{
  "n_layer": 14,
  "d_model": 512,
  "n_experts": 16,
  "experts_per_token": 1,
  "d_expert": 608,
  "d_shared_expert": 0,
  "activation": "tanh_gelu",
  "moe_layers": [2, 3, 4, 5, 6, 7, 8, 9, 10, 11, 12, 13],
  "router_score": "sigmoid",
  "normalize_top_k": false,
  "routed_scale": 1.0,
  "balance_loss": 0.000291,
  "balance_bias": true,
  "scale_expert_input": true,
  "init_std_router": 0.0271,
  "lr_router": 0.000676,
  "n_head": 8,
  "n_kv_head": 2,
  "head_dim": 64,
  "vocab_size": 16384,
  "norm": "rmsnorm",
  "norm_place": "pre",
  "norm_eps": 1e-05,
  "positions": "rope",
  "rope_base": 10000.0,
  "rope_fraction": 1.0,
  "qk_norm": false,
  "attn_scale": 0.125,
  "tie_embeddings": false,
  "parallel_block": false,
  "init": "normal",
  "init_std_qkv": 0.0149,
  "init_std_o": 0.00282,
  "init_std_up": 0.0149,
  "init_std_down": 0.00282,
  "optimizer": "adamw",
  "lr": 0.000672,
  "lr_mult_up": 0.917,
  "beta1": 0.9,
  "beta2": 0.99,
  "lr_head": 0.00658,
  "warmup_steps": 247,
  "schedule": "wsd",
  "decay_fraction": 0.825,
  "decay_shape": "linear",
  "final_lr_fraction": 0.0,
  "batch_tokens": [65536, 131072, 196608],
  "seq_len": 1024,
  "doc_mask": true,
  "train_tokens": 629100000,
  "steps": 5172,
  "dataset": "wikipedia_en"
}
Below are experts of layer 10 (counted from 0) of a mixture-of-experts language model. Rows are named router (the router's row for the expert), up (a neuron's input weights, with its number), down (a neuron's output weights, with its number) and show model dimensions 128-255. Each number is 500 + 25 x the weight over its row's rms, rounded and kept within 0 to 999. Numbers have three digits each.
Before each expert's rows: a language model's description of what the expert responds to; "gets" lists some tokens that make up at least twice as much of what it gets as of all text. This comes from a sample of Wikipedia text that the model never trained on. Tokens count by the router's weight.

# expert 11
It responds to: Pronouns, commas and "and" around named people in plots and biographies, such as she, they, who, and commas after names.
gets: ", ", "and ", "he ", ". ", "she ", "who "
router:478472487486494484492487534473473513510548514487531519456478545455545474474529489487562482496480477488521503494491506539484492503484524496504466490479501480435511453489503506468538548467490499510513490534511535521502496531510526497507519471477538493491492485511509532486510517538511499523499544585510531458416522517535513491493453494510493559472517458482486507470489533484517502478482
up0:464508465578491473470496466534494483491512504484496511509496525521487499549525509465519473478522491536503507498512514509515455472539518534442503506507541468484485508515496491467521526457532512528508480544467480458529504472478510488521497492521546442509511484514514537504522497475543524522494522475488521484547486483465492493495515517520508482473496482571503512534514502477470464498514
down0:527498491478515531543456516484485486465507522483515476460495505501496492470514486497522485492491482499484497487499524519480547499497532460494494525454478492454511497489464465501551505494485456501488459482480532510526520529539483437510500511469473499516472533509491488507494477517491495510513463475499490470511504506572523486488510519473466545480494483487467548496506513511509519533540
up1:490503530473487500484513473493451492504488497518500515469478529533522545488474508472480490499457519522484509466484490502452546454472495454509483519463467455499482499498492532498486487517503483490549506487511500484521547443469533540474489503511434510511517519496462557494496538536489498517480501519482513472543473482505497489465521511455484485476479482530522519469502477486426516556503
down1:489489448524485503461475517442503530510533454502498491503491509470511514529507514491473507464543529506522512507493455470494517534478538507506484487516526535484471521475490485467494506497467494523507512493522518490482516478510474493504490459549516510431498519473528495499514448520520517526513507504536488525467480515502484520461471497512512492489491449481500508515509485438555509484497
up2:456466565498480484477451473513533490525474496528499509503511494560514502496511491482522503539526473535494521519506468536458481525526549484466485468505522434468455454510506490528510534525541388540532489530531488530538478535497535512502519483511454478524508524542504506461466493507492558514533503465500506473565526512490514538520462507474496472520506512483510530471445474528498463501512
down2:525521467494478524483522479500485517523506495476518485457508543492489514529478513496515527443576536472486468524489492502504513495518454527493499511469493509519506537480483478495532496515476517497524520480479505520511449468475503480461526532534468500503453491527477522472529505513460537478504518516534486484511487459491538503433512565547499504507515509497481492514537483464511509502522
up3:488511449508488494480489539525462513484500537454539512573483498512506533524530519454526515524510520489516509542499487510525462477487480532522509528461501478514546512510534471488508523519530497488507497469475471474525526531472537475512477510544468522523499515510526507485443478549479534473449518517500483492530504528450458509518476473567503494494502491514547500506524501516497524515545
down3:507511548459507471533520535521452501479500571530497478531513477508514504476481488456526482517569469472495508507460524503529496473527484544533440474475531496476515466508516567493531475524490494545492506506522528508507458487497513460519518524521524458528477462481555485500491480482483477553529512505566493476518493463516469522484531516488487489464501528503515481505484536465510480425488
up4:456510527471530476475473548511515504551474507505523520481517535547507482488502478519455499475525483499486476496454502549489524506530492500506534502519515480482519529500499512507482492492505502488520488543519500504547506512463506495501518493529461461469520480465519463483510464444517542489515457512498481505502494490499509475513478475512543489497481519505500498506528481454487491511503
down4:480473465503468509508488447484518500516473451514469517505481451470462480485494516497484510512502479490483515530518497520498528455494497481466496476526439476480516568493484507519519478498467531470521501480487471485479545515497470487489533501501540510518512478478507514461482511497509496452515508517557500521516541495491478529524543570509516481513484526507468532503560495549498479489505
up5:464440541531479501483465491512455557494487527465496535517486505507521573533489483526500535503446521472498495493491481455471474520487484492491505472448522484483511466498544525487509519527517500497523529522511500489531530512480548501533524488511528491575502499499492489524457517501470466470553499483459467551489499459466474522504476526506502477504497487476521510471468532543527487515496
down5:510529484517530547469498496444517487483459491500449486444498483525523547528489534511481493464493515504497486516495472442504523453532446544472496496501510502513519518461507516449477465493479489505483513492483469518514490521499539459498470509466526474510517540486504499480512470534503427484539486512471513533575476524480474477508527485481494469505490519476523487508524469514499475488500
up6:492498524536497499520478520496471533488468565472495517536456507502492498520502459437521507527537527478488544524526520506500476501504479513523487517511477497490495506497513508502520493510501468511505467548510498490488486504487535495472485553505519522485542494462519521497497549523497513487458509488517468491553500480524433515538509481532506492485473454518554510514471505493483495472523
down6:508562502490458490539465520506525523460545520518539471528466480520531478467538454487470453531537503494486496489558506540533517454522488477506497502525476492459464472477526457499531491525545511499501525497506483531518510510558497464508504505497477502503443509483531513516492509515481468490521501519531543542490519467489460475472521516487536474515508528506487484562517488501497491498479

# expert 9
It responds to: Sentence-final periods, list dashes and credit verbs in film, TV, game and book entries, such as directed, voiced, performed, published.
gets: ".", "- ", "in ", "on ", ": ", "201"
router:509498509499499510463513533486455492553474498473516489504515501499498499451534518455545492531502468522513462519501526487485532509475472525505534528471499505496509495505513492519515525524511510510498484503471477488475551532479537481516495510517497536481493458471514512486513468501452495501508576554517502486456518511504508516513494501544486523535494492465506488520494502546487504494541
up0:481498513493494524507493462493443522534512469475465502506486521525469479543522485453500527505456485483500500495528507545475509508535496491534505480506490465511478464558529517511500494480514508474504509504497525493523495531455440476505511496487508445469486475499509529457503475578480502472557514477516499511521512527510511451519459486461449487504499502494508493538462486462503475503524
down0:516498498555489533514500494495494513527470520461485491504510457506517436557528497503488504523478485496515485540494507504479494480496494479486482483475523509472539473489471553516479505500487485533447478492440532507533529497515485472486503518502504442524511484499510534487509432503488499524489510475500505530498512523516475505514493502506486491528498490527511488460532537512479500508507
up1:494468519482501453492486533498537493531490501513486491520452511489467543524455506540496489522545459527540514507497505495480513505501435476492516536493492478537493464477512468517488526457542527464530493512534480501525516478475524454510531570504498522466526479506472530492489493499485502513508497461484515491522476512499511494491554477470511495517498480550478510506500457507484435491449
down1:545480524519440496515521468501513472493484520501427520483532499494515517537472490510551554462445451519480509524496529558515503490492508444498508487511495461505497523514475484518480515520482518506503500486485498471507492458487476461557494497476485509524505506468498466533496495497517517505460494528492475535493560480454527528479500483503497511512499495516490497501472459501536499535506
up2:509488491477476502512500404519532493483526473479494486474469526539505461502515478520496463463506511487466519469509469498491545499490492480543503466464540527490456455484531534505491499495512529490576499505498516515495490532524483519496507514522495496511517499534476507471503491518520479485509509517493458516549443514504510456516472481519508492504498472502486456481512549458519494488461
down2:488475511515520476501533526510468451529466504501486532506497465512485457499531486505482502563499495532480484500467485505506493504483501496551509524538485527524515533504526442510498483480483534438539446494466549492499451521485493495511521461498501468510515471518469546528436539479471508496542481489517505468509532536486501510539472498504508559522481491474460496481467515477482512503491
up3:509487438466443455505498519533435503498509452495483518498500508498496520438565505503482522500492469461552538486475485507531478510486494522478478520498522526521456478475503534480517513479481511530555493509501498453457490513480486510480522547506465476484495510518456517529486517502484467465473501459507519499531518472527489510504506529476491525517524487514499495463477470508468515511473
down3:480489487491522546465460502501524517530524460501468506449523495550473488491508535470484489525574469498523534511480474488509517470501512505481476472501460474495458530507482495534533494513457495459469504469420491501492488511498530512521502480491485507534487505453471512480513507534504457481496471477472512543470529518485523505490480501521549463479490452497471477525531538521470495489521
up4:437485482443537519503490501463500496482537510490507529496459496527521485511500469505509479517464578508518519502534482549503454493499542461525464515520502486470470519497475523457486490498514462497489485522485492483502485499471476446467509462444500483495514477479502469496475467527545489537530564475513494509520523480521470462528501493546491502502520493484522502508555513479496488472466
down4:529474508468472488515504504508511492498525489536517497551467491512499464489472465518457496528509496511499491501472505468482518480468497461497510516528511457502503494466514512494507525446549452491449516428497524490523450472505469528505517501479485480522508489504491492498524528518511486498494518469543509493532488527472498497506497495500500502475495504525514560464511490481514494494509
up5:509470478523517499490526518473547502533467537471501498483501502500512501493538512466570477512495504478528464490463496561532490494465522528524477510508523507518557513514496515477505512512503514509509507499460500526519473469488502476485506500474486500504502492495531514517515505490536537524472505480465496494501538520502487522520498504524500505499521491471514457508480501525502504520512
down5:471504504489455497499516507472443488499499508512441500518522490537467487469479475479472511516556480504503528489482518486473499519463493477521521524526500497478512502523468505509529459512462492504497528519521516522508485486548480535517503465446483482497487482431527463509520468439526510499528539536487464472480464547495503541480523506515470479458508502536527553486473502535518500473492
up6:456476562498493541495486535505549528480525500510559513477485503471487512505457462491469540535505520487490465444474504573462495517531487447449516458512457485503522527500489478514471511488498487479480509493543495518475469522467487505479518497508542478491525524498476463464499498492475566483504514529474531474458506535495496477483553536490528503519478463467495506495503526502564505521502
down6:527504499514540534508546524522533470474525497514513492470509523530490530472492449481429497471457504481488510529477488487498502515466512508525499525522474498437500514483551552455471521483562467504495485499515487499532529509462486539504523517505526537478472478518488526520510530501461500468443485500531526502464510516504452522533490487487503483506489550507494490524482459467506477550556

# expert 4
It responds to: Articles and possessives such as the, a, his, their, this, usually after a verb or preposition and before the noun.
gets: "the ", "a ", "The ", "s ", "his ", "an "
router:461476497490531484490502519465481502512510514503504486503488520482555526497493498498550458510461465500504496519493469504500518496536494506489511496477506520477502486507496486475500456470515488499499467532501508518494527533522529504489465502513501505476491467502498523482524478539499521491481549590493523504443473479507462524530502509517505456497468455485507494498502499500501482527541
up0:484495505495494483493532482470481517446498499498485459485488484485497541484497560481502489477509510516525488485491483516509484487485529482505528550483471518475523511465498504509505507488468533489469514523532500455517474503487538474456486511513498565512497504517482499478506449516493558512522494470467513468490482496503470491495496536501530491465501499509515489467521519465500497507509
down0:503487486463474505486478453504483526519498491504457507505479480553456484524471523499544507516473509529493487453508477508490500517486507494520487481492482509529488491473468490486497444486551525566507508486523440516481451502460534532496518490491551464517486497463449495511508484506473492468520498513490489472489461466513500538494476507495500464531488499483437500507494484498482490487472
up1:488467487508455480523503493535449483508520509495495498512480497479498479503514488487545511496492474463485504507498552528476529471476501507495522571469507447491555483504461516483466493498505491467528468511489495508496502480487517444515525504521490473447513516479519506511488488535513503506492523505511464483472534512482485502537520574516540525495510476504502501515507552533481478483485
down1:533493496478511498510486515487506536500479524481484503510528475515511487473518462484503472512487476516489520519524510475517506487523525517534481444485498448487513447487487485518512443503520517508430503450524496474462483480543494518511525544463490492518478504484520490474515498540503493458542486478469502508518507507500501461505530475505472516511487469494521517494530517503491518496527
up2:470516503473520515491530498518474500511472530504506433494559507488519518518514483490495477455467525479490491481495494510492510515495526500528524539494476506520520499502496541450484561460494510504515545565529494462501513528487513473481523489483488532507488509468481482463507447449476525515548531467478523488498475501422526510512505499523506479525511499506520487513481536514476490467462
down2:459479473485546510506472528511528501522487478503498475520470494511505507490474525493494542515489471498502502502488511498519504492483482499496496456531487517485455512502523436491516467510500524545529529465515485516490477511498533518499476544502453513498476478495500486480466499507507496505527494540513539525504494494467501506502484497499539453517530501481468457468446466516499508489456
up3:532497510514500475486482479497497503491477509513523505539534480504532565479482507490490461545467479517474511538485480479499493518481488496489522480534509484574480521523500452507462510468522453503499490517511489495490510496479506492481517538509499512532507507466527495475505471531490523493515528478474500478487509499510484558528509467544519504559443494520493509429483460556553497515525
down3:488492509542495480474482491494494551499502482488518443452473519471519508526490504490488495508538481432508507525531481507481496474533494452564501470536507516465508481488508525469508516508460498487484538455465487531490482544565480483497558461474508489493544509501505510508473486510494502539519482513480500516488499500469498486505491496535486516518562511531509515540461504459501515517495
up4:478471468500487506507507492506472516536508495524532532500516495520540515504514509501518459506484488474485480486546468538497492519492506475486508507498504502465523470500515583503456505499524537453508516506530471501500464490485553486513545502463495525488492493506518556456510476483489519508509496485505456511512514498470464492527488489526460446475504507502523511504495553541521466483483
down4:470457488491499486480495474480487496500489525509506483525485469494517497490490520500496500504489515513501504504462518519485484543498520517533509509562475482501519514516494460506460441548506503507504481478505509523483494486520491506500481525514476487494539517457490550503502456506487507488532421509531507520464491481511478485479523505490501457491506468499474503501487483478478492505492
up5:480487529517507486508498497531489496547503522510512554484508475493551514525545461474434488483521500516505505506511481474486489469515508510486508496514536495525501493473473508494482512476515451500526491485505492474487546515469535496500540458481530518494507479497508561452525501483438533533503523485517440499506516514463511488477486504475510478477500465479503519540533528518507501483491
down5:487493522495462450512558495450518502474468483550546481514482521499485517523496499500486505509523537460500512526520429487485475524470533437495464486511529485511496520489489493520495466502492488503504511483483503540457509502530524494495492501502527457470508503515524513487512487521488475505494488477460498486555514484487503494510467525484525513489476508482513538490491475517498486485526
up6:464476468488490476497451495488506484485481556490508516457468510524493548515534454464468482485473485507512489458505545536476506455500524504518531480518519479517577479495476521495468510490482537529557486514513505504487481487484518506456536494532529527517515511495580546489469474418472501508506481470519504489537490494468536450505507531539495506510504465491502528506526483487547472484480
down6:490535512523492523514533498502535525509487527500531469521534512513485517517531517582567476505489488501515512475503509493508505493515500505501502471538522479523498495501508483493521500507466494509445496522502479510487488514564467493503511503495486471486516481503468529506507503517460471510489460508487467541498504527480506479469451482527528511482474526473503518517513497505482526496518

# expert 1
It responds to: Words in biographies about careers and honours, especially "and" in section headings like Awards and honours, plus served, professor, graduated.
gets: "and ", ", ", "\n\n", "was ", "He ", "as "
router:475521540516521459469502525478475550495537493504488477542491494486524509454485490491539519502478491521493458496489479502483543504521486485549520501471492526492507465499522522469544533515527520487500530490514494471510497552463506496504486515525500514475509505477491503486504464523478516466563541540442542474500514552478453475479480544500522485529467480497488505489514528492446509477538
up0:528505487508504471529490542526531499552468509475514508501549509530509480497500514484515530522476500472538554497507503520468472505469500495531522546504470526499465503534434516508516541454509512511524500487475488472487504491509505504506501529485532531455468488542496502503507480529502481507507517472517532498515522459482546558456517468454489473502486511474497517473511485532526521511506
down0:513546494508492474507507482500517475561470517516474491537506493490501519494503546526539494540510563482530485524533477523507477528499453500524467463517491496495485521504455498506485505492447516497487538460503497512467508505476496476460464485519532470496466497487486528480541475525458481511512513513545505478447505492532536484490518491500479482520529505442468482476518504476495531490451
up1:492502548535511474497537463527471521473439536491491424496508516444477518525551502485501511548489518579487477511543504470474485508515495501486473516482487511527492489520480558491490504509528483509529509510472539502538461524490515487491489535508462516538465499493520479521498527518464511549456502512512483526517485482501492499475534494486509508509527520475503466497496481491513519488495
down1:470502526489476473512488502505499493508457503528493488485483472491539511498472533519480501500524470527471509526469533486492561518501503501507503497459530506497536495495537493496504476455554503486538468524526521495443507490470523503508490543500523469493525498504425493463486519496500491534557516476531502473523455525509451496492496495518566510461488552474525493511498481494459463521503
up2:469486512496495466501483532542529495528463505504509517529455511483564518516491509493500504516471537525505504508524476544484537509484514502499530468527541474519480544547500477446503500495478525513480490503532535526463516473463530523513505529499508559510454497536499545466533470500498519508506537494497516552474480533507491501506535515504512515480483463527501519544517493508464500470505
down2:525494497517485493510495497510492507501478450481558459482499518448483485479456538553511503489488504499551505476514488484503496467517478551474463520470469474433486509478501452504472535502509493481478487516534496486501484437511479532506476524543535537496523486505523493504547503457469493459474503546503472487486489493534518526514536452485475486533537549478500467530525532464491455513507
up3:500506488518509497483540515504515481454514475514537460546564486473529500452529519543537474503542448511506518483520486451461490579478494499514502521482491510499503478480496497533470520448509498510507495505506508568523495480537483525539523501510470502491489502500523510493497460511519449493486484501561498499479463508491519511458505492499525500510513546480515490471496482503494498484507
down3:498515514477551505555488502505508478454507489475452471513517514537507524483498471493459478507539502516506501514522506524490514508523505520507474470492499523531508469490516484472482516511463531495511493463496499473490492461463547561507456482500506514520514506491485528489522506512523499507550484479536495483513510493460480527535525501472504449484517465483493490487530485516517465502476
up4:492502490466520501506499503538499554487507478432490534498501488466484529535525473498536514479558475503481469502539483526473471508472470503474479523508481476472535489522534511539515493496485506484534471530522480496519515521460552524544457495532487535475504501506507512505500518505478535492484460493551486509505443481525494477474502483514483440496498497492526523530478488498491542482494
down4:559469520482482491473526479537481543460495542495522436525490540463479494521493499500492459502491475480479499495488466483534496486489471505528485502493457503481476551496519463477498512502493492525504533495472505529522477489495509521521519502492534489497495515535496523519462508513509535492508465496497494504494540508496491498520480510455534479496479508486481465494537462567525513492475
up5:478486499467482476477522500492490487522509465508522524479508498510473534492463481476520483504500532495477527575483507502434481506490513501485502508477532506537482486481550495501538517544499501501483506495513477483520468444530495536456467501488520522476509494520479518499509549485505463503507524521534509490535485504480486464487508487477495468472483481529585513500491497443516502484519
down5:500517502549495457487520501528477507493468519500513494493505457503545492494527479518483515512496518518511504484492500516466449480527511526494493516512540472509501544513493516548496506516565475546542474507506447471508511467528521505503496531509531503543518520484475486493428542507545484490537517501475517530522480509541505488538550525487510491501483493534480480524525484488507515500531
up6:477484511483525480523496533519535525522504496535476508482522509527518487490503469512462499502517444488546496520482512513516511474500478503515533472443500483518484506578512536502483504499462474467478514516492520485447556476489476485480493501525520470493467471522498486478523496475542538500505476550536504457531485500467540480534548512508522512480474448494517502514498488484508509446486
down6:512512457495553483483507498525492500466509516536497498528509495547507527520506486490508492496410550483517503477495501507449510551504508516521498523592463495481491505441467521508497482502524523475457504501518491479551465526535497480493481531531514519534535545501476506487460494499479495501496468520501462506485487506557483505455516465484498477440508537496494493505535497509480504486512

# expert 6
It responds to: Separators, country codes (BRA, GER) and name starts in football squad tables, plus census verbs like were after percentages.
gets: "| ", "==", ".", "N ", "/ ", "==="
router:526538442561495514443492494509496524507527498449505475504484529504533527501526499472518447513505514517494504531511497495499527492525459530499488474493504512518536472507524473475507550506507483480502504511486482545520488503510531501485509524506486511547505461494525515529515501551511472582467514518512479479470561534488488542539499505508481492515473485531506491490496494532476481503498
up0:498472510548528466511479524524464517510509503512511528501518543523533512467514518488479511556506490479478537500471508499544523464488493457455510505505478487503507478488495500486516501531572478509517456534495497477463532469501502464496527523532494544483502521490435502485500448548522512497512493510521510518502520482553509520537488502482502469467467511496552504517503544516494482503492
down0:512479472519482493483515544461510485479525522488499532514466503519488481510509496511504519509491486517493478520501530480480492503476464520467512488444455479556455503512517483490477491539493465484494437535501498521500456544508507516446462483508515456532449504505496494527524483495485522476549530466470454466497511485503507511517516533498495521519501465480514527508481466486497494482490
up1:503508534494519492505528470453496482521529486530502519494526478438505503516508492497521497499466469509519508477505514457451510447526509504491505517474535444471537449506519519511477480472493494487495481480468573469529504483508503510478466473523497474483519489475503542497514504473501495504521488510494559518490479505493509422514505524493477491473517469477473505513502496521479533489495
down1:527516493492494477561472513479490489548500508506502504503538527489479478509499525537510488474510462471534506517467485529531503484519445503474471490518501552468507508516479481513484509478511527523535522509504527489485456482491446483464491513466497494513488564538511516517453500520494470516463501526474488483520518482538520529496470490468473504514518512511533539466473492460503512531489
up2:522493507492471501479516531492468500483522475488490495499485498465465511516494454509483482479512454497520494509500523460500484496482480509508496488475469531484497510504440501517510491532493459505497531543509495479505507526518534492545486446475508521525507592491488470513516479549493505501471492498517531510482512553499469550479518526492501495481493483474537491461454467516451521498501
down2:497504531497494478473520524533461471494513552487500506500496475497495537487465554502497476498530469470508538507469457460500496490489530543497489495508519517517499520515520489514535503503519522491444518475491526549505542528534509488514509538527488558482470511465455468499521492464548486499498488476484523481491500484509504477482522504557489477478497533495505500501480500541514546460509
up3:488499492449513538485481483491517521543514508541519525517511488478470456488476521496504553523534536530545491460528517544488460451518509498542510500466446475468488519505482499494535523476487494492498500491469538456498486461507496496484469540510484492531509497483479470520495495504492521514484498466475492484513531509470518505496488459519499551514469516531530518526492486506514490521492
down3:498473514471506435496491486548501453515471547504483521523477544545532545491515542510516539446477491522486508564486543509494469489473492493495546519479499529494495512475485507474526520536516471537520523546473516501526559521483501516503485534521516501504492500469495520481512520454535485504537505485510479512500514496507493535510493529515486488514551485493508529491510522487456499532454
up4:491482479516459526528482503522523474466494540520519475527502483487516509545491529489502477538490487457509531481495510507459492524505537539495505487505454492496482532486514504489565509484503465493502460517479520492499519483444489488543515491516473522486485520542504510470537524524503507504533494515472509501493468486479474496500517485489482522550477497511491513470463508522502450502525
down4:517452572469470536497478550477488493531501475546494514493507473481522484454484507500479514520494474544535476538505500504543526528503526500474494538494491454530508493487499503538466490502505505507460535520490517473524511538476508517472516519490486519507504474471505522439513501501515532512473536516501515502464508510513455491502494519512529521499541527507492549505490548488498513469471
up5:484457498528501507525499515515481446506491509484482474513471482490500509489526518488527474515456517511519559505517489498417526513514476447556483503548518509514526550497530492468520521482517457526484508531490488484493551511520519530491521516502519503503455472503500501504498475511494522498466496510482514445458465520454478502486496472463526474477510528511486510534489516560508519538479
down5:456506461521474502525476502444490557468486481499476483505564477445489512482539517485523546479498509494503507520490467508486459533509503499494481460502521469441526542502480522526481487506458513474490470535497472448477516513467475512493516474518496461499516512494490509495473460487483517473513493505519458503493516502528507479501521492508493532478468472480480443476510489493470496477501
up6:507437530471526497467486482499526506520474532521529573503481493483505491498491486462512515527503482501542503441511455507498469506444514487508507528440500512477512424468523511509529518498485508485469484511498453499465494506499528536492471527493502511447507481535533511485512519480494535526485490457496501511502511500502539457486527465509520525557516520480517516481477507554485461526469
down6:459500543482521501479542485485540475476489462507534486486504497479445488552521469516466460534477530507506492514485465510468478517487484547489524557521463487422529507484473471506493504505553476495500526494495511480515541553491498490482475492531500469495473503463476509533499520500502556471465517499512507535484514534543472527467505498552499524502508528493486523529496480455557507507543

# expert 14
It responds to: Line breaks and pipe characters that start table rows or infobox lines, especially election result tables (Party, Candidate, Votes) and headings.
gets: "\n", "| ", "\n\n", "; ", "- ", " "
router:497476513482525450487470479459505512534513491487488461512481509498490480479486469496538481535488457496532481493480519520443531505468492523506485518492511502485495492482503493498479544500528496482521471537499503500458514508490513519490474522490528510482480456482478480509523490529505532526482561608477502459416501499539483540531517506483522452518479475478520468461485533495515464478524
up0:494516481486436534494550490504525552455532483473488470506541492509496506504513458510489526533528548527511488486495470516508514485536511509526540481487519484494521489575514453551517494513492476497514509478514535505497550552535525491466497554496517500520535537507494493445537519509510536505523506479511489477543465463472485438484493499515501525510498480534482433501494503504524508483487
down0:532528470511478486528467511510503476486479483506503479468488484476485434498504492469517476498493461533497457468498466483491517498508516511494553478481497476501464519504486495485497502513515525481505489511458493496490525431484493488499482507498465529493486566500496573546491490496525548438518538508544493484517524520459510538486496514450525472489516498475518500484537544491519473474530
up1:481477509462495500503479463484505529502540472493490497490522469505508495455518503491476517439504513487525502506512491476462489494476473560545453508500503477493532513532484493521496503532522520521510521555547464503569480535511513503488504493507431467458507506520495473510534484500530501489541490471526492488504526492471467449523533497532480496506481509501484586483477475511509495485507
down1:450509494514496483513542511494494491510496515514499463523488508501487496504528501529526512500520469494506487499492502504464510509510490496493544513490501510502502525527494472504489467504492491502506507471509496500506498509510495476516507503497508509491506471504485508494505492508512497494496514514512490499466494493486499501493502505496453471501488508494484496464510491507505498512513
up2:530535527509550494491507495542517551487473475485531463527493529526498548494476536461493526532484526543464491512519504551497487483519439524500540496476478509468472500518513508487520486484497469462504540520510488493484500500493509485506485535468499527465494534504530516475466479473479520474520507502516496473522487523508441456479528500505527500430487459482521569467542505474483523492501
down2:499465487497524495487487505481504479502439439480504506487448482478530513543467460503475451485505440508477512499502487468468459487479543481520523523495467473495556493464479483479469474488518539492487519501551477485508580483489481521519488491526523541497463495474458477505484476490518452482540483514469483485513502516508524504482462497488512511451488497473487469462523446569513538497542
up3:490480478533513490488539466542535543453470526501480444490525535506504544491510482486512553494488460536507476475494490512496444509485517509514492546484499507484525471498518507517523510480540497494497500526543555527491488505480482535509489573462481498547502521519504519468503507515512570506451476515534508503538492495530516499488518505486476507492482511518424530501475494517513498518448
down3:519485517536499512489471521473502464497494516519504507451429500464482522487504496479449528491516524526476483520493502503506507499563523559539504500476477492499476500488510524493512492479542559498501522491473452499510498500519517476499492477539473512435473497471507504514496479478449518498498476508512522491440526526475525474464498488541532496507486498528447491468468528456487498505545
up4:474481500519534495503482525512501525477544526503492463481492485493490488487501494496542508477465519486491518504466485550497528508475489526530538463489495492492513516491495536492497502525515491464498552554498497516514481550512493499502510520497482554517489429488502458486498501508521521486513489527515498465478483510501500530506546516485491465525502487456493573538471479509449480495489
down4:530518475516469483512520528490507503535466508499482471523490505501505501486467493491490491503511468503518550496516505517477487545450498472488500482491504503485468515512562492485493550485493516476514549519478493504489488495459458524499505517506529472498502502474517505506523488448491484500482485536494468467508498490510545522529510519533494460508489546484510488459475515498484486493481
up5:493478504529545429517543505468525422500493523489508487510534497465534494490485485534511549520487508524506481492542526483497456492446533455460483519512505519460476483523524545461532506490519494492498457456562500470500509501469534437466508490516482484525488544514524531512477526513467502529524529498492535461511458548512497468472518544507458516487461476476497513474509475502515546480470
down5:469539494539506518507433521493511517545530447536490497520504483548474466513507527526488470476505509476509510494507525508479473476487510508509479457511483522502525498439494503493520487509478501471507519500511559478528504497482541512501508529475538499494496448515475503499448478464497554512521487517473497478495514475493499528489481471531507482547473493514507540568450477508512498478492
up6:472488534502470490493473497560494516540493462523489494504483490529522540521539503484512475486483481445500529497488541474524515542495486496526504468531499527535533474495518498513463502513483469482460505492475469518551467496537509511449536551488499465524498499499534481512471509464462531500481547536495547484525543485457492482506569520530488525477507469512534517528518471457488441495555
down6:462507466516510495473507509509507527478489517518521483457488499497503531472461491502499494518490424493496507504496480511523506485480517518497541517463491475515503479527515481469536481492439519524506477475535498471497543445500450515522556518496475529506502514489553505498479512515488483484518523496515525481518510488486493531531545457461506518466493540519570494479522517533451528502488